Weights of a small mixture-of-experts language model, trained from scratch on English Wikipedia.
Size: 15 layers, width 256.
Experts: 32 GeGLU neurons an expert, 8 picks a token, a softmax router.
Training: a variant of Muon for the experts, 8304 steps.
Below are experts of layer 2 (counted from 0) of a mixture-of-experts language model. Rows are named router (the router's row for the expert), down (a neuron's output weights, with its number) and show model dimensions 0-63. Each number is 128 + 24 x the weight over its row's rms, rounded and kept within 0 to 255.
Before each expert's rows: "comes before" lists some tokens at least twice as common just after its tokens as in all text. This comes from a sample of Wikipedia text that the model never trained on. Tokens count by the router's weight.

# expert 33
comes before: "\n", " |", " is", "est", "ter", " and"
router [105 155 132 105 133 177 149 131 113 135 132 102 109 156 120 110 106 140 148 127 124 102 139 118 119 105 128 114 102 136 118 167 145 123  93  97 150 137 137  79 102 118 142 123 144 129  89  78 103 177 125 134 129 138 134 125 139 131 100 185 111 160 131 114]
down0 [148 150 120 152 116 146 118 153 177 150 150 131 149 143 101 123 123 111 146 113 116 121 152 116 127 121 110 133 137 109 141  87 125 105  88 119 143 135 107 112 100  93 121  87 135  91 124 134 168 171 116 104  93 153 111 133 167 128 132  68 126 110 136 118]
down1 [114 143 136 153  91 107 127 149 140 143 154 136 117 152 117 133 130 124  68 124 152 135 157 132 109 147 117 132 136 115 120 151 122 100 152 126 122 107 122 118 168 107 111 110 129 172 106 195 112 113 105 146 139 141  86 107 143  91 147 113 167 136 122 123]
down2 [108 148  91 138 136 112 148 159 108 104 132 150  90 145 125 180 154 141 113 110 126 126 126 157 117 105 143 147 115 113 139 124 142 113  80  82  96 124 129 148 215 126 131 126 115 174 167 129 154 139 140 138  84 138 115 143 138 116  76 144 136 137  91 117]
down3 [ 89 118  70 114 142 119 151 140 110 135 171 131 131 152  59 143 181 143  72 121 124 135 119 130 102 122 135 136 131  62 138 146 152 172 123  63 103 176 117 114 142 150 145 121 115 150 150 128 119 151  71 116 143 122  94 125 133 133 132 105 149 155 143 103]
down4 [143 147 110  84 170 143 120 124 130 111 150 157 122 143 159 151 100  98 164 167 123 113 147  90  82  81  88 140 156 114 130 132 145  78  75 118 114 110 105 132 143 148 114 134 126  87 157 152 145 174  99 137 132 131 131 148 168 143 148 154 128 143 136 110]
down5 [131  96 137 151 131 111 116  76 145 100 146 111 127 123 103 143 168 106 145 164 156  94 141 114 153  95 131 110 152 124  74 123 136 124  84 131 151 118 109 150 110 164 132 172 117 168 136 116 122 114  99 159 117 141  77 142 127 154 113 131 172 116 106 143]
down6 [107 112 123 140 144 134 126 176 130 162 152 127 158 123 153 159 104 139 127 112 143 166 143 118 134 156 139 106 118 130 154 162 108 141 134 132  94 132 136 130 151 116 148 134 115  85 169 166 113 131 158 123 147 171 128 114 127 137 153 133 145  84 112 103]
down7 [158 168 157  97 155  68 103 124  81 138 138  79 135 118 166 189 117 152 146 123  85 110 127 171 165 137 122  89 158 129 125 116 189 102 101 156 181 135 148 156 135 113 108 108 123 130 101 126 142 124 112 158 125 115 133 104 122 114 119 145 173 141 128 158]
down8 [147 177 112  92  74 178 123  96 171 113 116 124 121 131 110 170 132 154 109 161 126 141 104  99 136  98  99 121 108 128 119  91 130 137 109 125 104 127  98 116 105 135 111 152 140 104 152 109 115 128  98 128 139 110 164 123  85 156 171 102 115  67 118 118]
down9 [117 114 171 124 135 150 128  93 145 172 145 131 145 114 124 108 121 133 137  98 109 109 134 126 173 129 133 124 116 146 149 141 173 172 149 161 142 102 112 114 131 157 149 152 101 162 110  74  86  63 140 164 137 126 144  76 168  87 137 130 182 119  85 169]
down10 [ 96  81 135 139 156 124 110 118 130  96 127 100 133 120  96 117 120 111 127 135  97 135 105 133 175 127  93 135 152 154 132 148 163 134 100 113 106 111 123 137 125 132 138 131 146 192  80 174 191 130 117 141 115 128 152 125  92 110  94 118 145 119 161 128]
down11 [142 117  79 115 104 134  68 125 118 129 112 137 125 119  72 157 169  78  94 119 118 127 116 157 111 116 147 163 146 142 104 102 157 138 131 137  96 149  96 171 137 124 147 154 117 120 145 102 157  92 108 150 172 106 155 122 110 154  99 132 105 144 146 122]
down12 [ 88 159  99  73 104 124 170 138 122 131 118 116 109 150 125 109 159 129 132 129 120 122 126 133 124 170 122 119 114  92 117 159 131  89 120 127 119 158 141 105 133  91 128 128 155 123 142 139 117 120 139 125 152 156 112  91 124 144 129 155 114 138 129 123]
down13 [ 93 111 156 112 165 187 128 126 114 164 148 151 124 168 121  68 132 105 150 114 163 107 127 139 152 121 100 138 191 153 115 129 171 152  98 115 145 166 128 151 110 152 156 113 140 128 125 125 140 100  97 128 121 132 113 198 152  86 155 134 114  94 152 157]
down14 [137 136  95 118 138  89 152 147 142 149 122 138  90 119 153 134 145 151 159 104 140 115 166 129  96 152 116 153 141 180 106 135 133  98 110 130  83 112 114 142 135 119 112 140 146 174 140 159 138 157 139 162 125 137  96  74 145 136 144 149 103 150 126 112]
down15 [144 114 144  95 166 144 162 109 109 132 113 102 131 161 173 146 144 129 144 160 131 176 122 104 100 126 138 135 108 136 176 112  96 142 136 134 153 180 182 139 133 134 156 128 142  99 119 143 132  86 131 135 107 124 166  78 110 156 125 125 127 138 105 142]
down16 [123 120 156 101 164 135 131 125 102 117 159 168 131 137 155 106  81  99 116 179 103 131 177 127 150 153 139  85 141  70 106 134  98 147 116 140 102 125 132 120 188 127 124 122 115 151 166 168 117 106 139 115 131  93 171 143 127  74 108 132 128 147 118 137]
down17 [128 117 155 129 105 123 151 137  80 125 126 136 112 113  94 151 132 110 146 125 140 167 118  97 127 174 121 128 149 178 106 103 137 133  92 119 139 132 160 145 100  89 125 131 126 150  96 159 137 130 118 143 128 136  85 134 151  72 152 130 136 115 123 148]
down18 [120 133 132 108 119 144 134 134 137 159 122 163 138 182 118 149 149 130 162  91 120  80  67 130 131 110 139 172 109 119  84 133 166  87 149 157 167 143 154 113 157 118 153 121 142 106 109 138  93 114 142 137  99 141 169 117 129 151 127 114 173 138  88 140]
down19 [176 104 122 183 127 139  93 117 116 138 161 154 137 141 126 165 168 153 135 122 130 104 120  79 119 145 150 102 124 113 132 102 127 103 124 131 115 111 136 110 161 177 121 145 174 132 117 112 194 130 126 136 121 181  93  73 142 114  55 104 119 145  75 128]
down20 [ 93 147 134 108 134 116 154 129 114 181 142 119 107 121 109 149 141 122  91 109 181  90 123 121 100 129 158 113  91 128 119 114 123 158 158 106  97 127 167 133 189 109 148 132 145  90  98 130 148 136 106 136 103 107 112 136 168 102 129 142 166 127 160 130]
down21 [159 153 127 128 104 155 138 123 152 158 105 152 157 151 113 116 147 130 138 117 130 140 168 147  95  91 154  90  73 140 136 133 148 125 130 141  91 101 139  89  89 107 125 141 124 149 150 145 144 138 159 151 121 121 154 160  93 148 113 159 112  88 143 145]
down22 [164 115 125 159 137 135  98 123 120 168 157 113 144 157 116 113 141 119 116 170 111 103 148 142 142 121 139 114 125 127 138 178 142  96 100 127  78 154  83 128 133 105 158 139 138 148 150 168 151  84 124 162 135 132  96 156 129 148 156 107 131 163 164 130]
down23 [126 102 117 128 137 144  83 106 114 114 127 145 134 122 115 143 108 130  91 139 147  88 134 161  83 158 141 139 149 150 117 112 115 145 168 115 136 134 105 116 137 173 162 127  93 128 167 118  98 125 105 114 110 125 132 105 114 125 123 117 140 105 113 123]
down24 [151 147 126 164 115 109 136 127 125 136 135 132 121 127 120 100  88  83 109  84 128 106  69 102 111 147 126 119 136 118 140 123 106 133 128 103 150 103 123 129 105 102 124 114 114 168 100  85 142 126  90 104  80 136 159 122 160 108 113 122 148 115 131 141]
down25 [115 120 139 130 145 127 133 101 105 133 151 139 116 139 104 165 148 127  97 126 131 158 180 175 120 113 139  94 140 145 109 155 133 144 119 135 108 127  95  78 111 125 139 150 104 164 130 164 153  96 115 139 111 119 134 158 119 104 121 122 124 116 113 123]
down26 [103 160 123 146 111 163 116  95 125 130 119 115 133 141 113 143 167 133 117 118 123 125 114 129 145 115 150 157 125 128 181 136 112 136 158 159 111 213 134  86 159 110  88 142 125 109 119 137 131 135 124 154 139 103 148 183 138  97 126 103 152 125 106 100]
down27 [115 115 134 146 162  94  99 123 106  97 134 137 138 145 118 131 151  96 131 183 102 141 184 134 130 131 139 110 152 108 137 103 158 136 114 158 134 137 120  82 110  95 121 142 105 137 144 144 122 126 185 144 126 167 129 127 163 173 128 123 146 157 121 152]
down28 [ 79 111 127 166 130 133 139 147 100 131 144 125 150 119 130 119 128 165 142 119 131 120 148 155 134 135  93 126  92 136 168 164 152 124 101 142 125 182  93  72 149 169 106 133 129 138 141 112  93 159 136 168 121 151 103 160 153 128 148 111 106  99 143 183]
down29 [162 103 141 112 141 121  73 141 107 153  94 126 193 177  78 151  92 152 133  84 105 128 138 136 142 122 143 125 163 118 166 107 130 138 136 106 139 112 111  86 100 140 133 109 147 122 134 137 140 101 108 110 121 151 168 169 139  54 170 147  87 103 110 112]
down30 [150 119  91 130 163 147 142 180 121 157 150 117 140 133 124 113 133 104 100 102 102 142  85  92 133 167 128 129 108 132 143 173 112 120  59  90 158  83 131 159 133  82 135 107  70  99 109  99 111 117 110 127 131 134 144 159 100 168 150 149 150 140 151 149]
down31 [102 127 122 133 158 163  99 109 138 139 150 127 173 144 163 112 151 151 121 145 115 102 116 109  95 117 194 132 186 142 140 165 139 114 150 147 161 114 157 102 119 105  98 146 130 130 143 127 196 137 103 143 124 145 122 156 128 164 135 178 117 108 165 116]

# expert 44
comes before: " by", " to", " in", "ed", " on", " the"
router [148 146 118 142 152 128 145 138 166 171  66 109 130 195 100 180  86 145 106 128 147 110 113 117 172 119 136 103  94 119 177  71 142 132 114 147  94 120 134 163 134 161  95  94 143 148 144 138 115  81 137 158 140 171  90 146 131 147 136 117 180 155 133 125]
down0 [107 147 102 162  88 172 135 135 163 133 119 141 108 111 152 135 143 140 155 122 189 103 125 124 149 137 168 169 110 136 178 110 136 140 139  87 140 106 144  69 137 144 144 126 145 128 101 179 124 191 184 143 115 130 140 106 141 173 147 141 144 153  93 142]
down1 [129  98 129 180 125 104 108 116 109 127 166  98  97  95 139 126 109  95 106 102 130 129 129  86 150 119 141 147 138  94 126 160 153  95 133 148  75 165 108 111 149 109 124 143  90 134 156 140  61 113 114 126 114 104  97 145  99 170 132 107 100 138 127  78]
down2 [148 110 128 124 109 123 125  85 140 126 160 110 169 107 130 133 138 119  92 130  91  99  95 145 109 112 158 120 166 121 178 115  76 106 121 175 112 176 121 149 134 118 115 186 167 147 150 125 154  92 125  92 108  70 143 168 179 141 104 155 134 116 111 126]
down3 [136 134 108 127 101 104 128 116 136 155 112 134 128 177 105 113 142 152 128 124  82 111 121 117 162  76 138 142 123 117 109 121 119 116 104 173 128 110 148 146 130 143 122 112 180 112  89 149 133 106 162 121 156 176 128 140 116 105  92  86 162 154 158 171]
down4 [126 133 140 116 135 110 121  84 106 155 155  80  80 123 113 118 117 123 137 183 123 144 130 154 100 142 138 116 146 197  97 127 162 152 125 129 133 174 132 137 130  88 135 128 134 136 118 129 138 127 130  85 144  71 138 120 145 117 140 162 131  91 129 169]
down5 [126 190  60 114 117 105 111 138 118 109 117 131 116 111 135 108 170 123 119 122 139 105 123 125 142 146 128 148 135 140 160 146 103 127 155  95 125 139  97 126 147 120 112 132 152 111 165 103 109 159 158 123 120 132 152 133 121 175 159 110 140 111 158 153]
down6 [107 144 141 156  86 119 142 139 106  89 159 113 127  86 117 122 139 128 132 137 122 149 124 116  79 131 122  85 113 136 103 161 102 104 156 144 165 105 114 130 112 138  89 144 162 100 125 107 149 107 155 147 141 129 126  99 146 123  93 136 137 158  81 109]
down7 [120 100  80 136  98 118 130 122 122 151 134 178 158 138 106 145 137 115 123 148 117 135  89 100 149 118 123 138 148  88 137 104 142 141 150 113 142 140 111 129 151 132  70 109 116 136 131 135 160  96 130 120 145 122 114 121  91 169 123 100 126 149 124 141]
down8 [130 154 133 117  99 149 147 127 146 124 118 161 118 113 127 141 117 174 143 122 141 155 113 105 141 108 155 147 135 140 177 149  89 149 155 112 163 128  82 109 114 118 152 153 109 139 198 143 109  85 159 105 132 107 130 115 101 157 168  85 130 118 132 142]
down9 [158 158 105 114  96 122 100 131 138  99 143 112 102 162 165 122 139 152 114 107 130 110 113 150 109 135  98 119 124 143 153 128 101 140  93 133 134 104  92 139 119 136 103 135 172  94 116 151 132 162 109 160 108 142 152 121  89 141 101  97 154 145 146 173]
down10 [138  86 133 129 142 158  97 126 131 109 137 163 161 107 150 111 155 147 151 134  99 110  71 139 172 121 120 125 128 117 117 122 150 158 135 137 140 134 118  69 129 176 138 104 147 156 103 131 168 139 171 156 107 129  99  92 111 127 126 102 122 110  78 149]
down11 [ 91 117 171 114 161 129 154 144 120  98  87 150 121 132 154 153 132 130 126 109 132 151 158 118 115 110 121 153 110 131 137 105 196 136 124 140  90 132 126 154 127 125  89 131  96  81 140 119 164 151 144 124 130 127 110 131 134 159  94 149 129 118 108 159]
down12 [143 111 147  80 159 148 133 114 104 122 176 151 133 141 161  88 132 132 109 148 114 158 142 126 119 130 142 152 147 131 114 125 128 129 131 114 110 153  95 149 146 136 139 129  87 122 124 122 175 139 135 106 158 130 145 184 111 167 131  98 143 121 163 135]
down13 [141 124 117 143 104 107 128 154 173 116 104 173 188 134  92 112 199 150 115 137 111  96 119 134 143 102 138 119 125  89 119 105 133 125  78 182 137 105 133 130 115 155 124 126 125 136 144 136  99 116 119 156  88 109 154 138 136 159 135  69 144 129  73 156]
down14 [164 148  98  58 158 122 107 126 144 134 119 105 131  80 155 117 120  85 161 171 147 131 121  82 111 149 128 126 101 143 114 114 143 132 106 118 141  98 139 152  98  80 141 154 114 142 126 128  99 172 130  91 113 138 106 143 153 156 180 171  83 171 123 128]
down15 [139 102 119 199 107  69 128 114 111 115 134 104 169 132 158 142 171 121 144 151 137 124 115 113  99 188 117 121 136 138 135 193 137 122 166 139 167 160 147 120 184  99 131 160 170 143 157 131  89 133 120 177 114 138 128 135 117 128 130 146 136 123 126 135]
down16 [121 138 133 128 109 105 132  71 110 119 113 131 130 116 141 138 102  99 104 169 122 150 155 149 139 119 105 114  78  72  70 169 106 138 160 108  87 124  99 130 150 137 106 106 123 125 108 102 115 143  51 151 158 133 140 145 112 131 116 150 164 118 124 139]
down17 [ 99 103 121 110 115 125 149 157 100 147 145 161 103 129  68 119 115 140 167 124 128 169 117 124 123 119  84 130 121 133 103 141 139 135 104 108 111 128 106 149 143 160 148 133 100 125 136 162 126 137 123 121 128 109  91 158 139 104 100 134  72  83 133  97]
down18 [125 163 129 102 117 129 126 126 130 113 132 101 117 119  89 140 105 133 137  98 170 116  95 127 122  90 154 149 115 151 115 130  81 109  98 157 126  96  69 113 130 142 128 119 142 139 118 134 105 152 137 139 146  96 124 101 138 139 123 130 123 129  83 113]
down19 [ 99 141 120 134  92 132 166 145 113 141 118 148 148 150 102 174  96 146  93 140 116 169  74 120 112 127 147 134 162 117  82 150 191  93 101 128  94 147 135 147 134 111 121 106 120 145 134 106 100 127 151 129 128 104  97 133 115 129 115 128 147 170 106 137]
down20 [150 125 124 130 156 156 114 119 149 113 136 133 134 138 132 104 158 131  96 144  84 130 156 162 102 129 147 159 124 126  97 123 132 165 112 127  92  94 102 140 108 162 164 137 154 149 129 156 140 125 130 132 107 130 115 108 142  98 150 148 118 141 115 115]
down21 [138 115 128 119 134 133 114 128 145 140 106 168 149 135 153 117 147  94 108  77 118 138 120 146 137 127  63 130 124 121 132 137 134 126 116 104  95 151 115  97  95 142 105 141 141 116 154 121  86 105 100 138 154 141 146 153 142 102 144 144 138 151 136 112]
down22 [150 129 130  93 132  53 120 111 146 119 128 106  68 105 117 114 140 128 158 133 158 113 173 169  81 101 100 136 113 142 120 157  98 104 156 122  85 138 116 148 105  93 108  99 127 109 121 109 123 138 153 110 130 181 162 127 135 102 162 121 125 113 108  87]
down23 [193 182 141 152 110 117 148 135 146 173 150 133 121 100 129 121  99 148 112  81 108 153 116 115 151 117 142 103 135 117 131 141 136 151 137 190 121 121  86 133 104 140 155  75  76 117 147 159 145 149 145 155 140 113 115 102 106 133 130 128 111 119 123 118]
down24 [ 82 103 171 102 120 154 132 118 115 103  79 143 143 128 144 116 117 169 122 147 140 126 126 111 124 162  82 124 174 123 159 123 141 160 112  99 114 182 124  66  86 150 141 129 134 125 139 149 154  96 165 104 146 120 141 151 157 129 136 108 129 129 141 138]
down25 [102 141  93  97 158 122 127  70 113 119 153 124 131 127 136 102 109  92 144 178  96  89 135 120 106 111 108 119 120 158 135  85  93 114 136  79  68 101 131 121 135 145 117 137 114 113 134 133 107  84 116 177 119 142 167 126 158 151 104 147 108 131 117 120]
down26 [124 148 150 119 124 108 118 125  78 150 103 131 160 128 120  87 129 156 112 134 132 127 128 128  87 129 107 119 130 131 136 118 117 113 143 107 109 112 140 146  93 128 128 135 126 102 161 160 111 127  98 148  92 165 102  87  99 125 165  77 145 135 126 117]
down27 [129 149 137 124 130 127 114 133 124 145  69 118 162 112 169 141 131 166 112 157 127 132 152 161  96 150  90  96 127 118 138 145 156 108 167  99 135  52 106 126 136 119 121 158 161 146 126 117 125 155 103 109  91 156 103 136 152 120 104 125 137 100 136 129]
down28 [115 142 179 151 139  87  81 122 178 126 127 102 131 104 122 108  96 162 108 114 135  98 105 126 157 132 129 160 149 137  95 132 165 151 125 135 141 146  98 117 123  91 134 163 148 105 155 133 129  98 132 115 123 114 147 121 157 165 123 126  93 117 133 110]
down29 [ 70 109 167 125 124 101 127 104 116 126 113 146 114 166 167 149 148 149 131 102 102 115 154 127 149 150 125 120 123 103 106 135 124 142 143 142 113 111 118 132 159 174 111 130  98 108 129 123  83 135  99 100 159 102 127 132 113 113  91 106 152 114 120 127]
down30 [174 128 161 105 145 133 121 137 157 150 148 147 145 140 138 102  86 143 129 161 158 147 163 132 144  94 117 146 141 104 131 159 140 128 172 119 137  99 150 159 132 127 101  95 115 128 150 170 142 113 141 175 162 163 134 121  95 133 140 138 144 126 131 132]
down31 [159 158 104  95 122  93 133 135 120  75 125 132 148 155 130 151 137 113 143 112 131 143 122 115 130 116 127 113 138 101 122 122  94 116 117 124  77 145 133 135 115 165 135 115 104 100 141 127 129 142 157 123  99 116 116 125 106 144 146 109 122 100 101 141]

# expert 69
comes before: "ip", "ial", "s", "a", "ut", "ular"
router [127 147 171 103 170 141 151 148 153 140 167 153 147 130 147 107 132 135 175 113  86 140 100  99 149 126 142  50  96 152 121 111 105 115 132 116 149 120 158 140 123 133 142 167 115 127 152 159  81 123 107 155 113  95 153 136 144 137 116 153 146 102 112 115]
down0 [122 143 130 133 102 107 126 128 151 136 122  90 141  61  97  93 115 127 129 107 144 152 153 125 138 104 168  89 132 164  84 124 123 137 108 118 123 161 113 135 119 112 125 125  90 137 100  91 129 147 144 112 139 120 132 157  97 171 120 118 129 132 158 124]
down1 [142 106  93 133 127 101 138 141 174 117 157 145 121 123 117  97 124 140 150  99 145 113 158 142 123  99 112 129 140 139 125 146 119 102 135 171 129 124 179 112 127 149  99 140 148 113 116 149 169 110  90 172 113 139 112  85 169 126 104 101 177 116 135 118]
down2 [132 134 191  86 130 118 146 140 117 131 145 146 137  92 153 116 146  86 130 106  90 106 127 107 171 136 133 121 125 105 141 148  95 143 160 156 147 153 149  96 134 121 136 145 120 129 122 149 138 139 152 105 108  93 138  97 106 163 128 170 148 106  91 166]
down3 [128 133 122 133  99 123 151  57 129 165 140 151 163 146 109  90  98 172 155 151  97 133 145 124 145 127 132 115 142 133 126 154 105 108 150 168 128 152 126 157 123 160 145 101 117 149 111 116 132  93 118 133 135 134 158 111  93 128 164 168 128  78 136 165]
down4 [132 183 145 126 123 145 144 109 115 133 159 132 113 101  83 101  96 157  79 169 103 110 162 134 144 135 130 123 113 103 129 114 148 129 109 125  69 127 137 123 156 125 148 151 101 116 158  81 148 146 113 155 132 142 133 136  95  89 136  88 154 142  88  85]
down5 [144 135 145 164 149 128 146  98 166 148 104 112 128 136 100 126  82  70 121 190 173 164 117 118  92 113 134 155  79 147 125 156 107 139 119  87 137 132 115 124 133 105 124 135 135 134 149 143 106  86 128  94  98 131 157 151 119 134 113 119 140 109  85 156]
down6 [130  94 141 139  81 127 142 160  98 126  81 177  95 122  96 113 147 123 114 122 162 151 106 127 165 145 123 126 119  99 163  88 102  92 102 119 129 119 133 127 142 157 115 118 103 139 119 150 147 134  83  88  98 138  72 102 117 114 132 159 156  94 107 121]
down7 [170 122 164 161 166 126 172 116 111 114  80 112  85 149  92 152 134 131 150 101 105 130 111 134 148 111 152 134 112 124 125 116 125 117 135 129 126  90 168 100 117 153 108 173 133 128 152  89 101 127 158 132 117  81 178 138 132 155 139 141 134 146 135 147]
down8 [ 80 108 146 116 153  80 130 141 155  96 114 142 197 185 118 142 116 142  94 124 131 155 100 155  84 130  98 146 143 143 106 120 147 145 132 129  83  83 152 115 116 112 142 107 124 114 134 129  91 136 128 135  68 130 109 117 171  94 127 135 101 134  92 140]
down9 [159 158  82 130 149 134  99 136 135 109 109  84 124 131 141 112 140 131 137 131 112 152 113 125  97 120 113 161 187 139 125 117 109 128 141 119 122 151 113 161 113 152 123 120 153 114 147 136 132 170 104  99  86 126 130 108 168 124  82 109 134 163 112 134]
down10 [100 110 156  94 123 154 106  86 104 100 146 131 175 141 165  84  96 103 117 133 102 160 164 135 115 124 113 135 145 132 147  96 122 153 145  98 132 150 160 144 168 152  89 127 111 104 107  68 135  97  80 150 119  88 136 151 133 156 127 163 155 123 121 150]
down11 [114 143 112 154 122  73 171 144 160 138 116 104 118 122 137 154 132 137 140  43 157 111 122 135 131 125 131 128 123 169 124 151 159 151 145 125 115 106  99 182 109  98  90  98 139 138 125 105 124 171 116  92 122  86 121 163 147 125 116 126 159 156 101 141]
down12 [141 127 171 154 147 104 124 136 166 141 168 150 149 158 159 147 107 119 162 164 136 151 147 133 108 176  95 105 139 121 132 129 147 117 145 145 137 143 137 111 183 146 122 117  98 108 159 101 152 128 151  84 122  99 104 115 137 127 125 107  88  90 125 100]
down13 [179 110  83 166  91  59 130 102 120 121  94 115 107 136 102 151 113 120 168 126 138 148 158 138 127 164 158 159 142 109 127  76 149 102 104 130 137 111 124 130 114 172 117 129 138 118 121 150 161 132 126 129 138 125 146 116  88 138 124 127 166 140 160 151]
down14 [ 56 140 105 151 126 140  91 110 158 175 119 175 175 137 124 155 144  90  90 139 144 118 146 113 116 159 124 131 135 110 125 141 142  97 164 127  73 128 131 142  74 131 148 137 154 162 162 138 124 123  84 128 157  80 144  95 134 132 164 145 156 128  84 133]
down15 [128 175 103  90 144 153 117  86 117 107 126 102 118 145 114 109 145 139 122  99  91 133 110 139  82 106 108 110  79 114 146 164 111 143 161 111 144 125 130 135 112 122 181 147 161 167 127 124 139 120 117 106 153 109 121 149 162  89 177 105  97 145 137 124]
down16 [164 108 115 154  90  99 119 140 101 105 111 136 118 101 134 137  86 134  86 163 130 146 115 102 126 129  82 111 120  98 139 145 130 117 106 115 107  91 142  95 130 140 103 124 107  48 132 170 118 117 111 136 108 159 113 132 121 147 129 133 120 110 156 120]
down17 [150 164 136 128 108 168 126 116 112 103 109  87 136 143 117 115 157 115 161 117 115 129  80 121 119 135 121 113 120 154  85 127 108 142 160 166 176 168 172 133 106 141  50 132 136 100 153  70 107 145 127 146 147 105 112 131 103 117 168 113 146 134 116 131]
down18 [132 157 128  84 133 130  98 118 152 125 122 125  92  84 164 102 129 141 126 195 155 143 136  81 105 222 161 127  70 122 125 126 123 133 167 138 100 180 148 113 111 114 125 142  87 134 151 179  89  99 120 132 145 151 111 107 119  86 194 115 113 118 143  83]
down19 [137 114 110 138 149 116 142 167 169 149 138 159 152 153 154 103 109 159 130 111 131  97 125 130 151  94 127 117 200 194  89 163 110 146 124 119  87 133 113 131 107 159 138 107 164 133 133 149 130  99 106 119 105 118  93 125 135  84 113 163 151  93 198  96]
down20 [137  92 146 148  92 139 132  97  98 137 142 100 128 122 140 107 163 138 151  55 122 142  99 108 110 114 149 120 157 167 120 129 116 164 157 111 119 178 115 152 147 137 104 115 143 120 121 128 113 129 103 121 127 115 127 158 127 140 118 129 132 127 129 166]
down21 [113 126 148 149 138  97 146 165 138 159 125 104 121 165 137 116 127 142 119 133 147 116 157 143 120 134 101 175 164 125 154 125 157 135 150 133 109 165 114 125 105 106 137  92 153 124 172 117 142 133 128 122 149 143 156 199 119 130 173 131 126 114 129 111]
down22 [165 130 121 132 106 140  99 128 126  91 114 155 115 134 106 116 151 140 153 102 126  87 104 114 141 150 142 120 154 124 124 131 113 133 155 167 195 119 106 103  97 175 125 150 143 105 160 121 116 146  76  86 135  71 123 134  83 138 136 143 138 177 105 137]
down23 [136 106  98  82 132 161 111 122 137 138 155 119 137  88 127 113 157 134 116 125 145 137 153 122 143 104 147  79 176 135 129 120  86 100 138 148 138 186 137 138 113  91 161 115 176 126 118 102 151 126 143 109 128 113 140  90  97 171 175 138  90 140 118 107]
down24 [155 163 187 103 114 151 112 116 134  99  93 131 132 113 110 142 129 103 128 143 116 132 126 143 149 118 124 174 111  89 172 122 115  79 114  96  72  58 109 118 126 137 109 134 161 120 145 110 120 135 162 111  92 128 105 121 154 134 150 129 109 114 100 146]
down25 [131 124 129 177 107 130 163 133 134  85 126  96 115 134 153 113 152 119 130 106 130 148  78 144 115 110 133 107 131 117 101 118 103 109  95 166 151 129 123  89 126 123 115 150 108  86  98 146 132 156 122  97 109 125 121 169 146 138 120 149 138 131 129 148]
down26 [126 137 108 127  87 144 125 101 138 105 130 126 125 160 153 130 164 152 133 177 155 143 129 136 121 116 105 136 118  59 116 110 109 104 102 131 111 130 116 116 178 120 127 158 114  86 139 132 109 158 174 131 137 142 126 116 106 127 114 119 108  84 130 144]
down27 [122 145 126 117 143 170 126 139  69  94 105 104 143 111 169 155 136 105  95 119 143 114 121 134 131 121 102 145 134  72 115 113 100 164 145 128 135 130 126 128 139 155 168 162 163 146 136  96 102 125  74 145 120 129 144 173 114 139 168 100 109 132 130 166]
down28 [120 137 159  95 129  95 151 120 109 147  93 171 107 140 127 156 145 130 125 128 141 177 140 129 113 126 156 132 124 145 123 137 124 118 131 115 119 120 147 105 152 119  86 144 117 135 178  80 117 171  54 126  87 101 138 118 119 115 191 118 165 143 130 128]
down29 [118 124 157 150 125 168 121 125 166 109 149  91 149 128 145 171 141 132 109 135 131 116 135 115  76 150 180 107 151 164 184 129 149 155 149 150 136  95 146 160  97 133 162  97 105 136 104 106 131 157  84 118 153 110 125 170 129 125 147 106 131  90 127  94]
down30 [149 129  84  82 130 101 123 147 165 101 138 113 120 170 131  74 139  76 111 126 180 149 148 114 148 128 135 102 157 152 100 122 129 112  90 147 141 116 130 107 104 131 140 116 136 106  99 175  85  88 142 133 147 140 130 129 116 136 151 153 142 165 151 105]
down31 [135 149 108 160 122 151 136 146 152  77 143 121  96 112 114 120 125 152  93  89 113 148 111 156 106 128  81 158 120 148 138 120 106 148 135 171 127 135 106 144 122 155 132 141 150 181 155 148 105 161 122 115 115 108  94  91 143 144 165 115 136 146  91 120]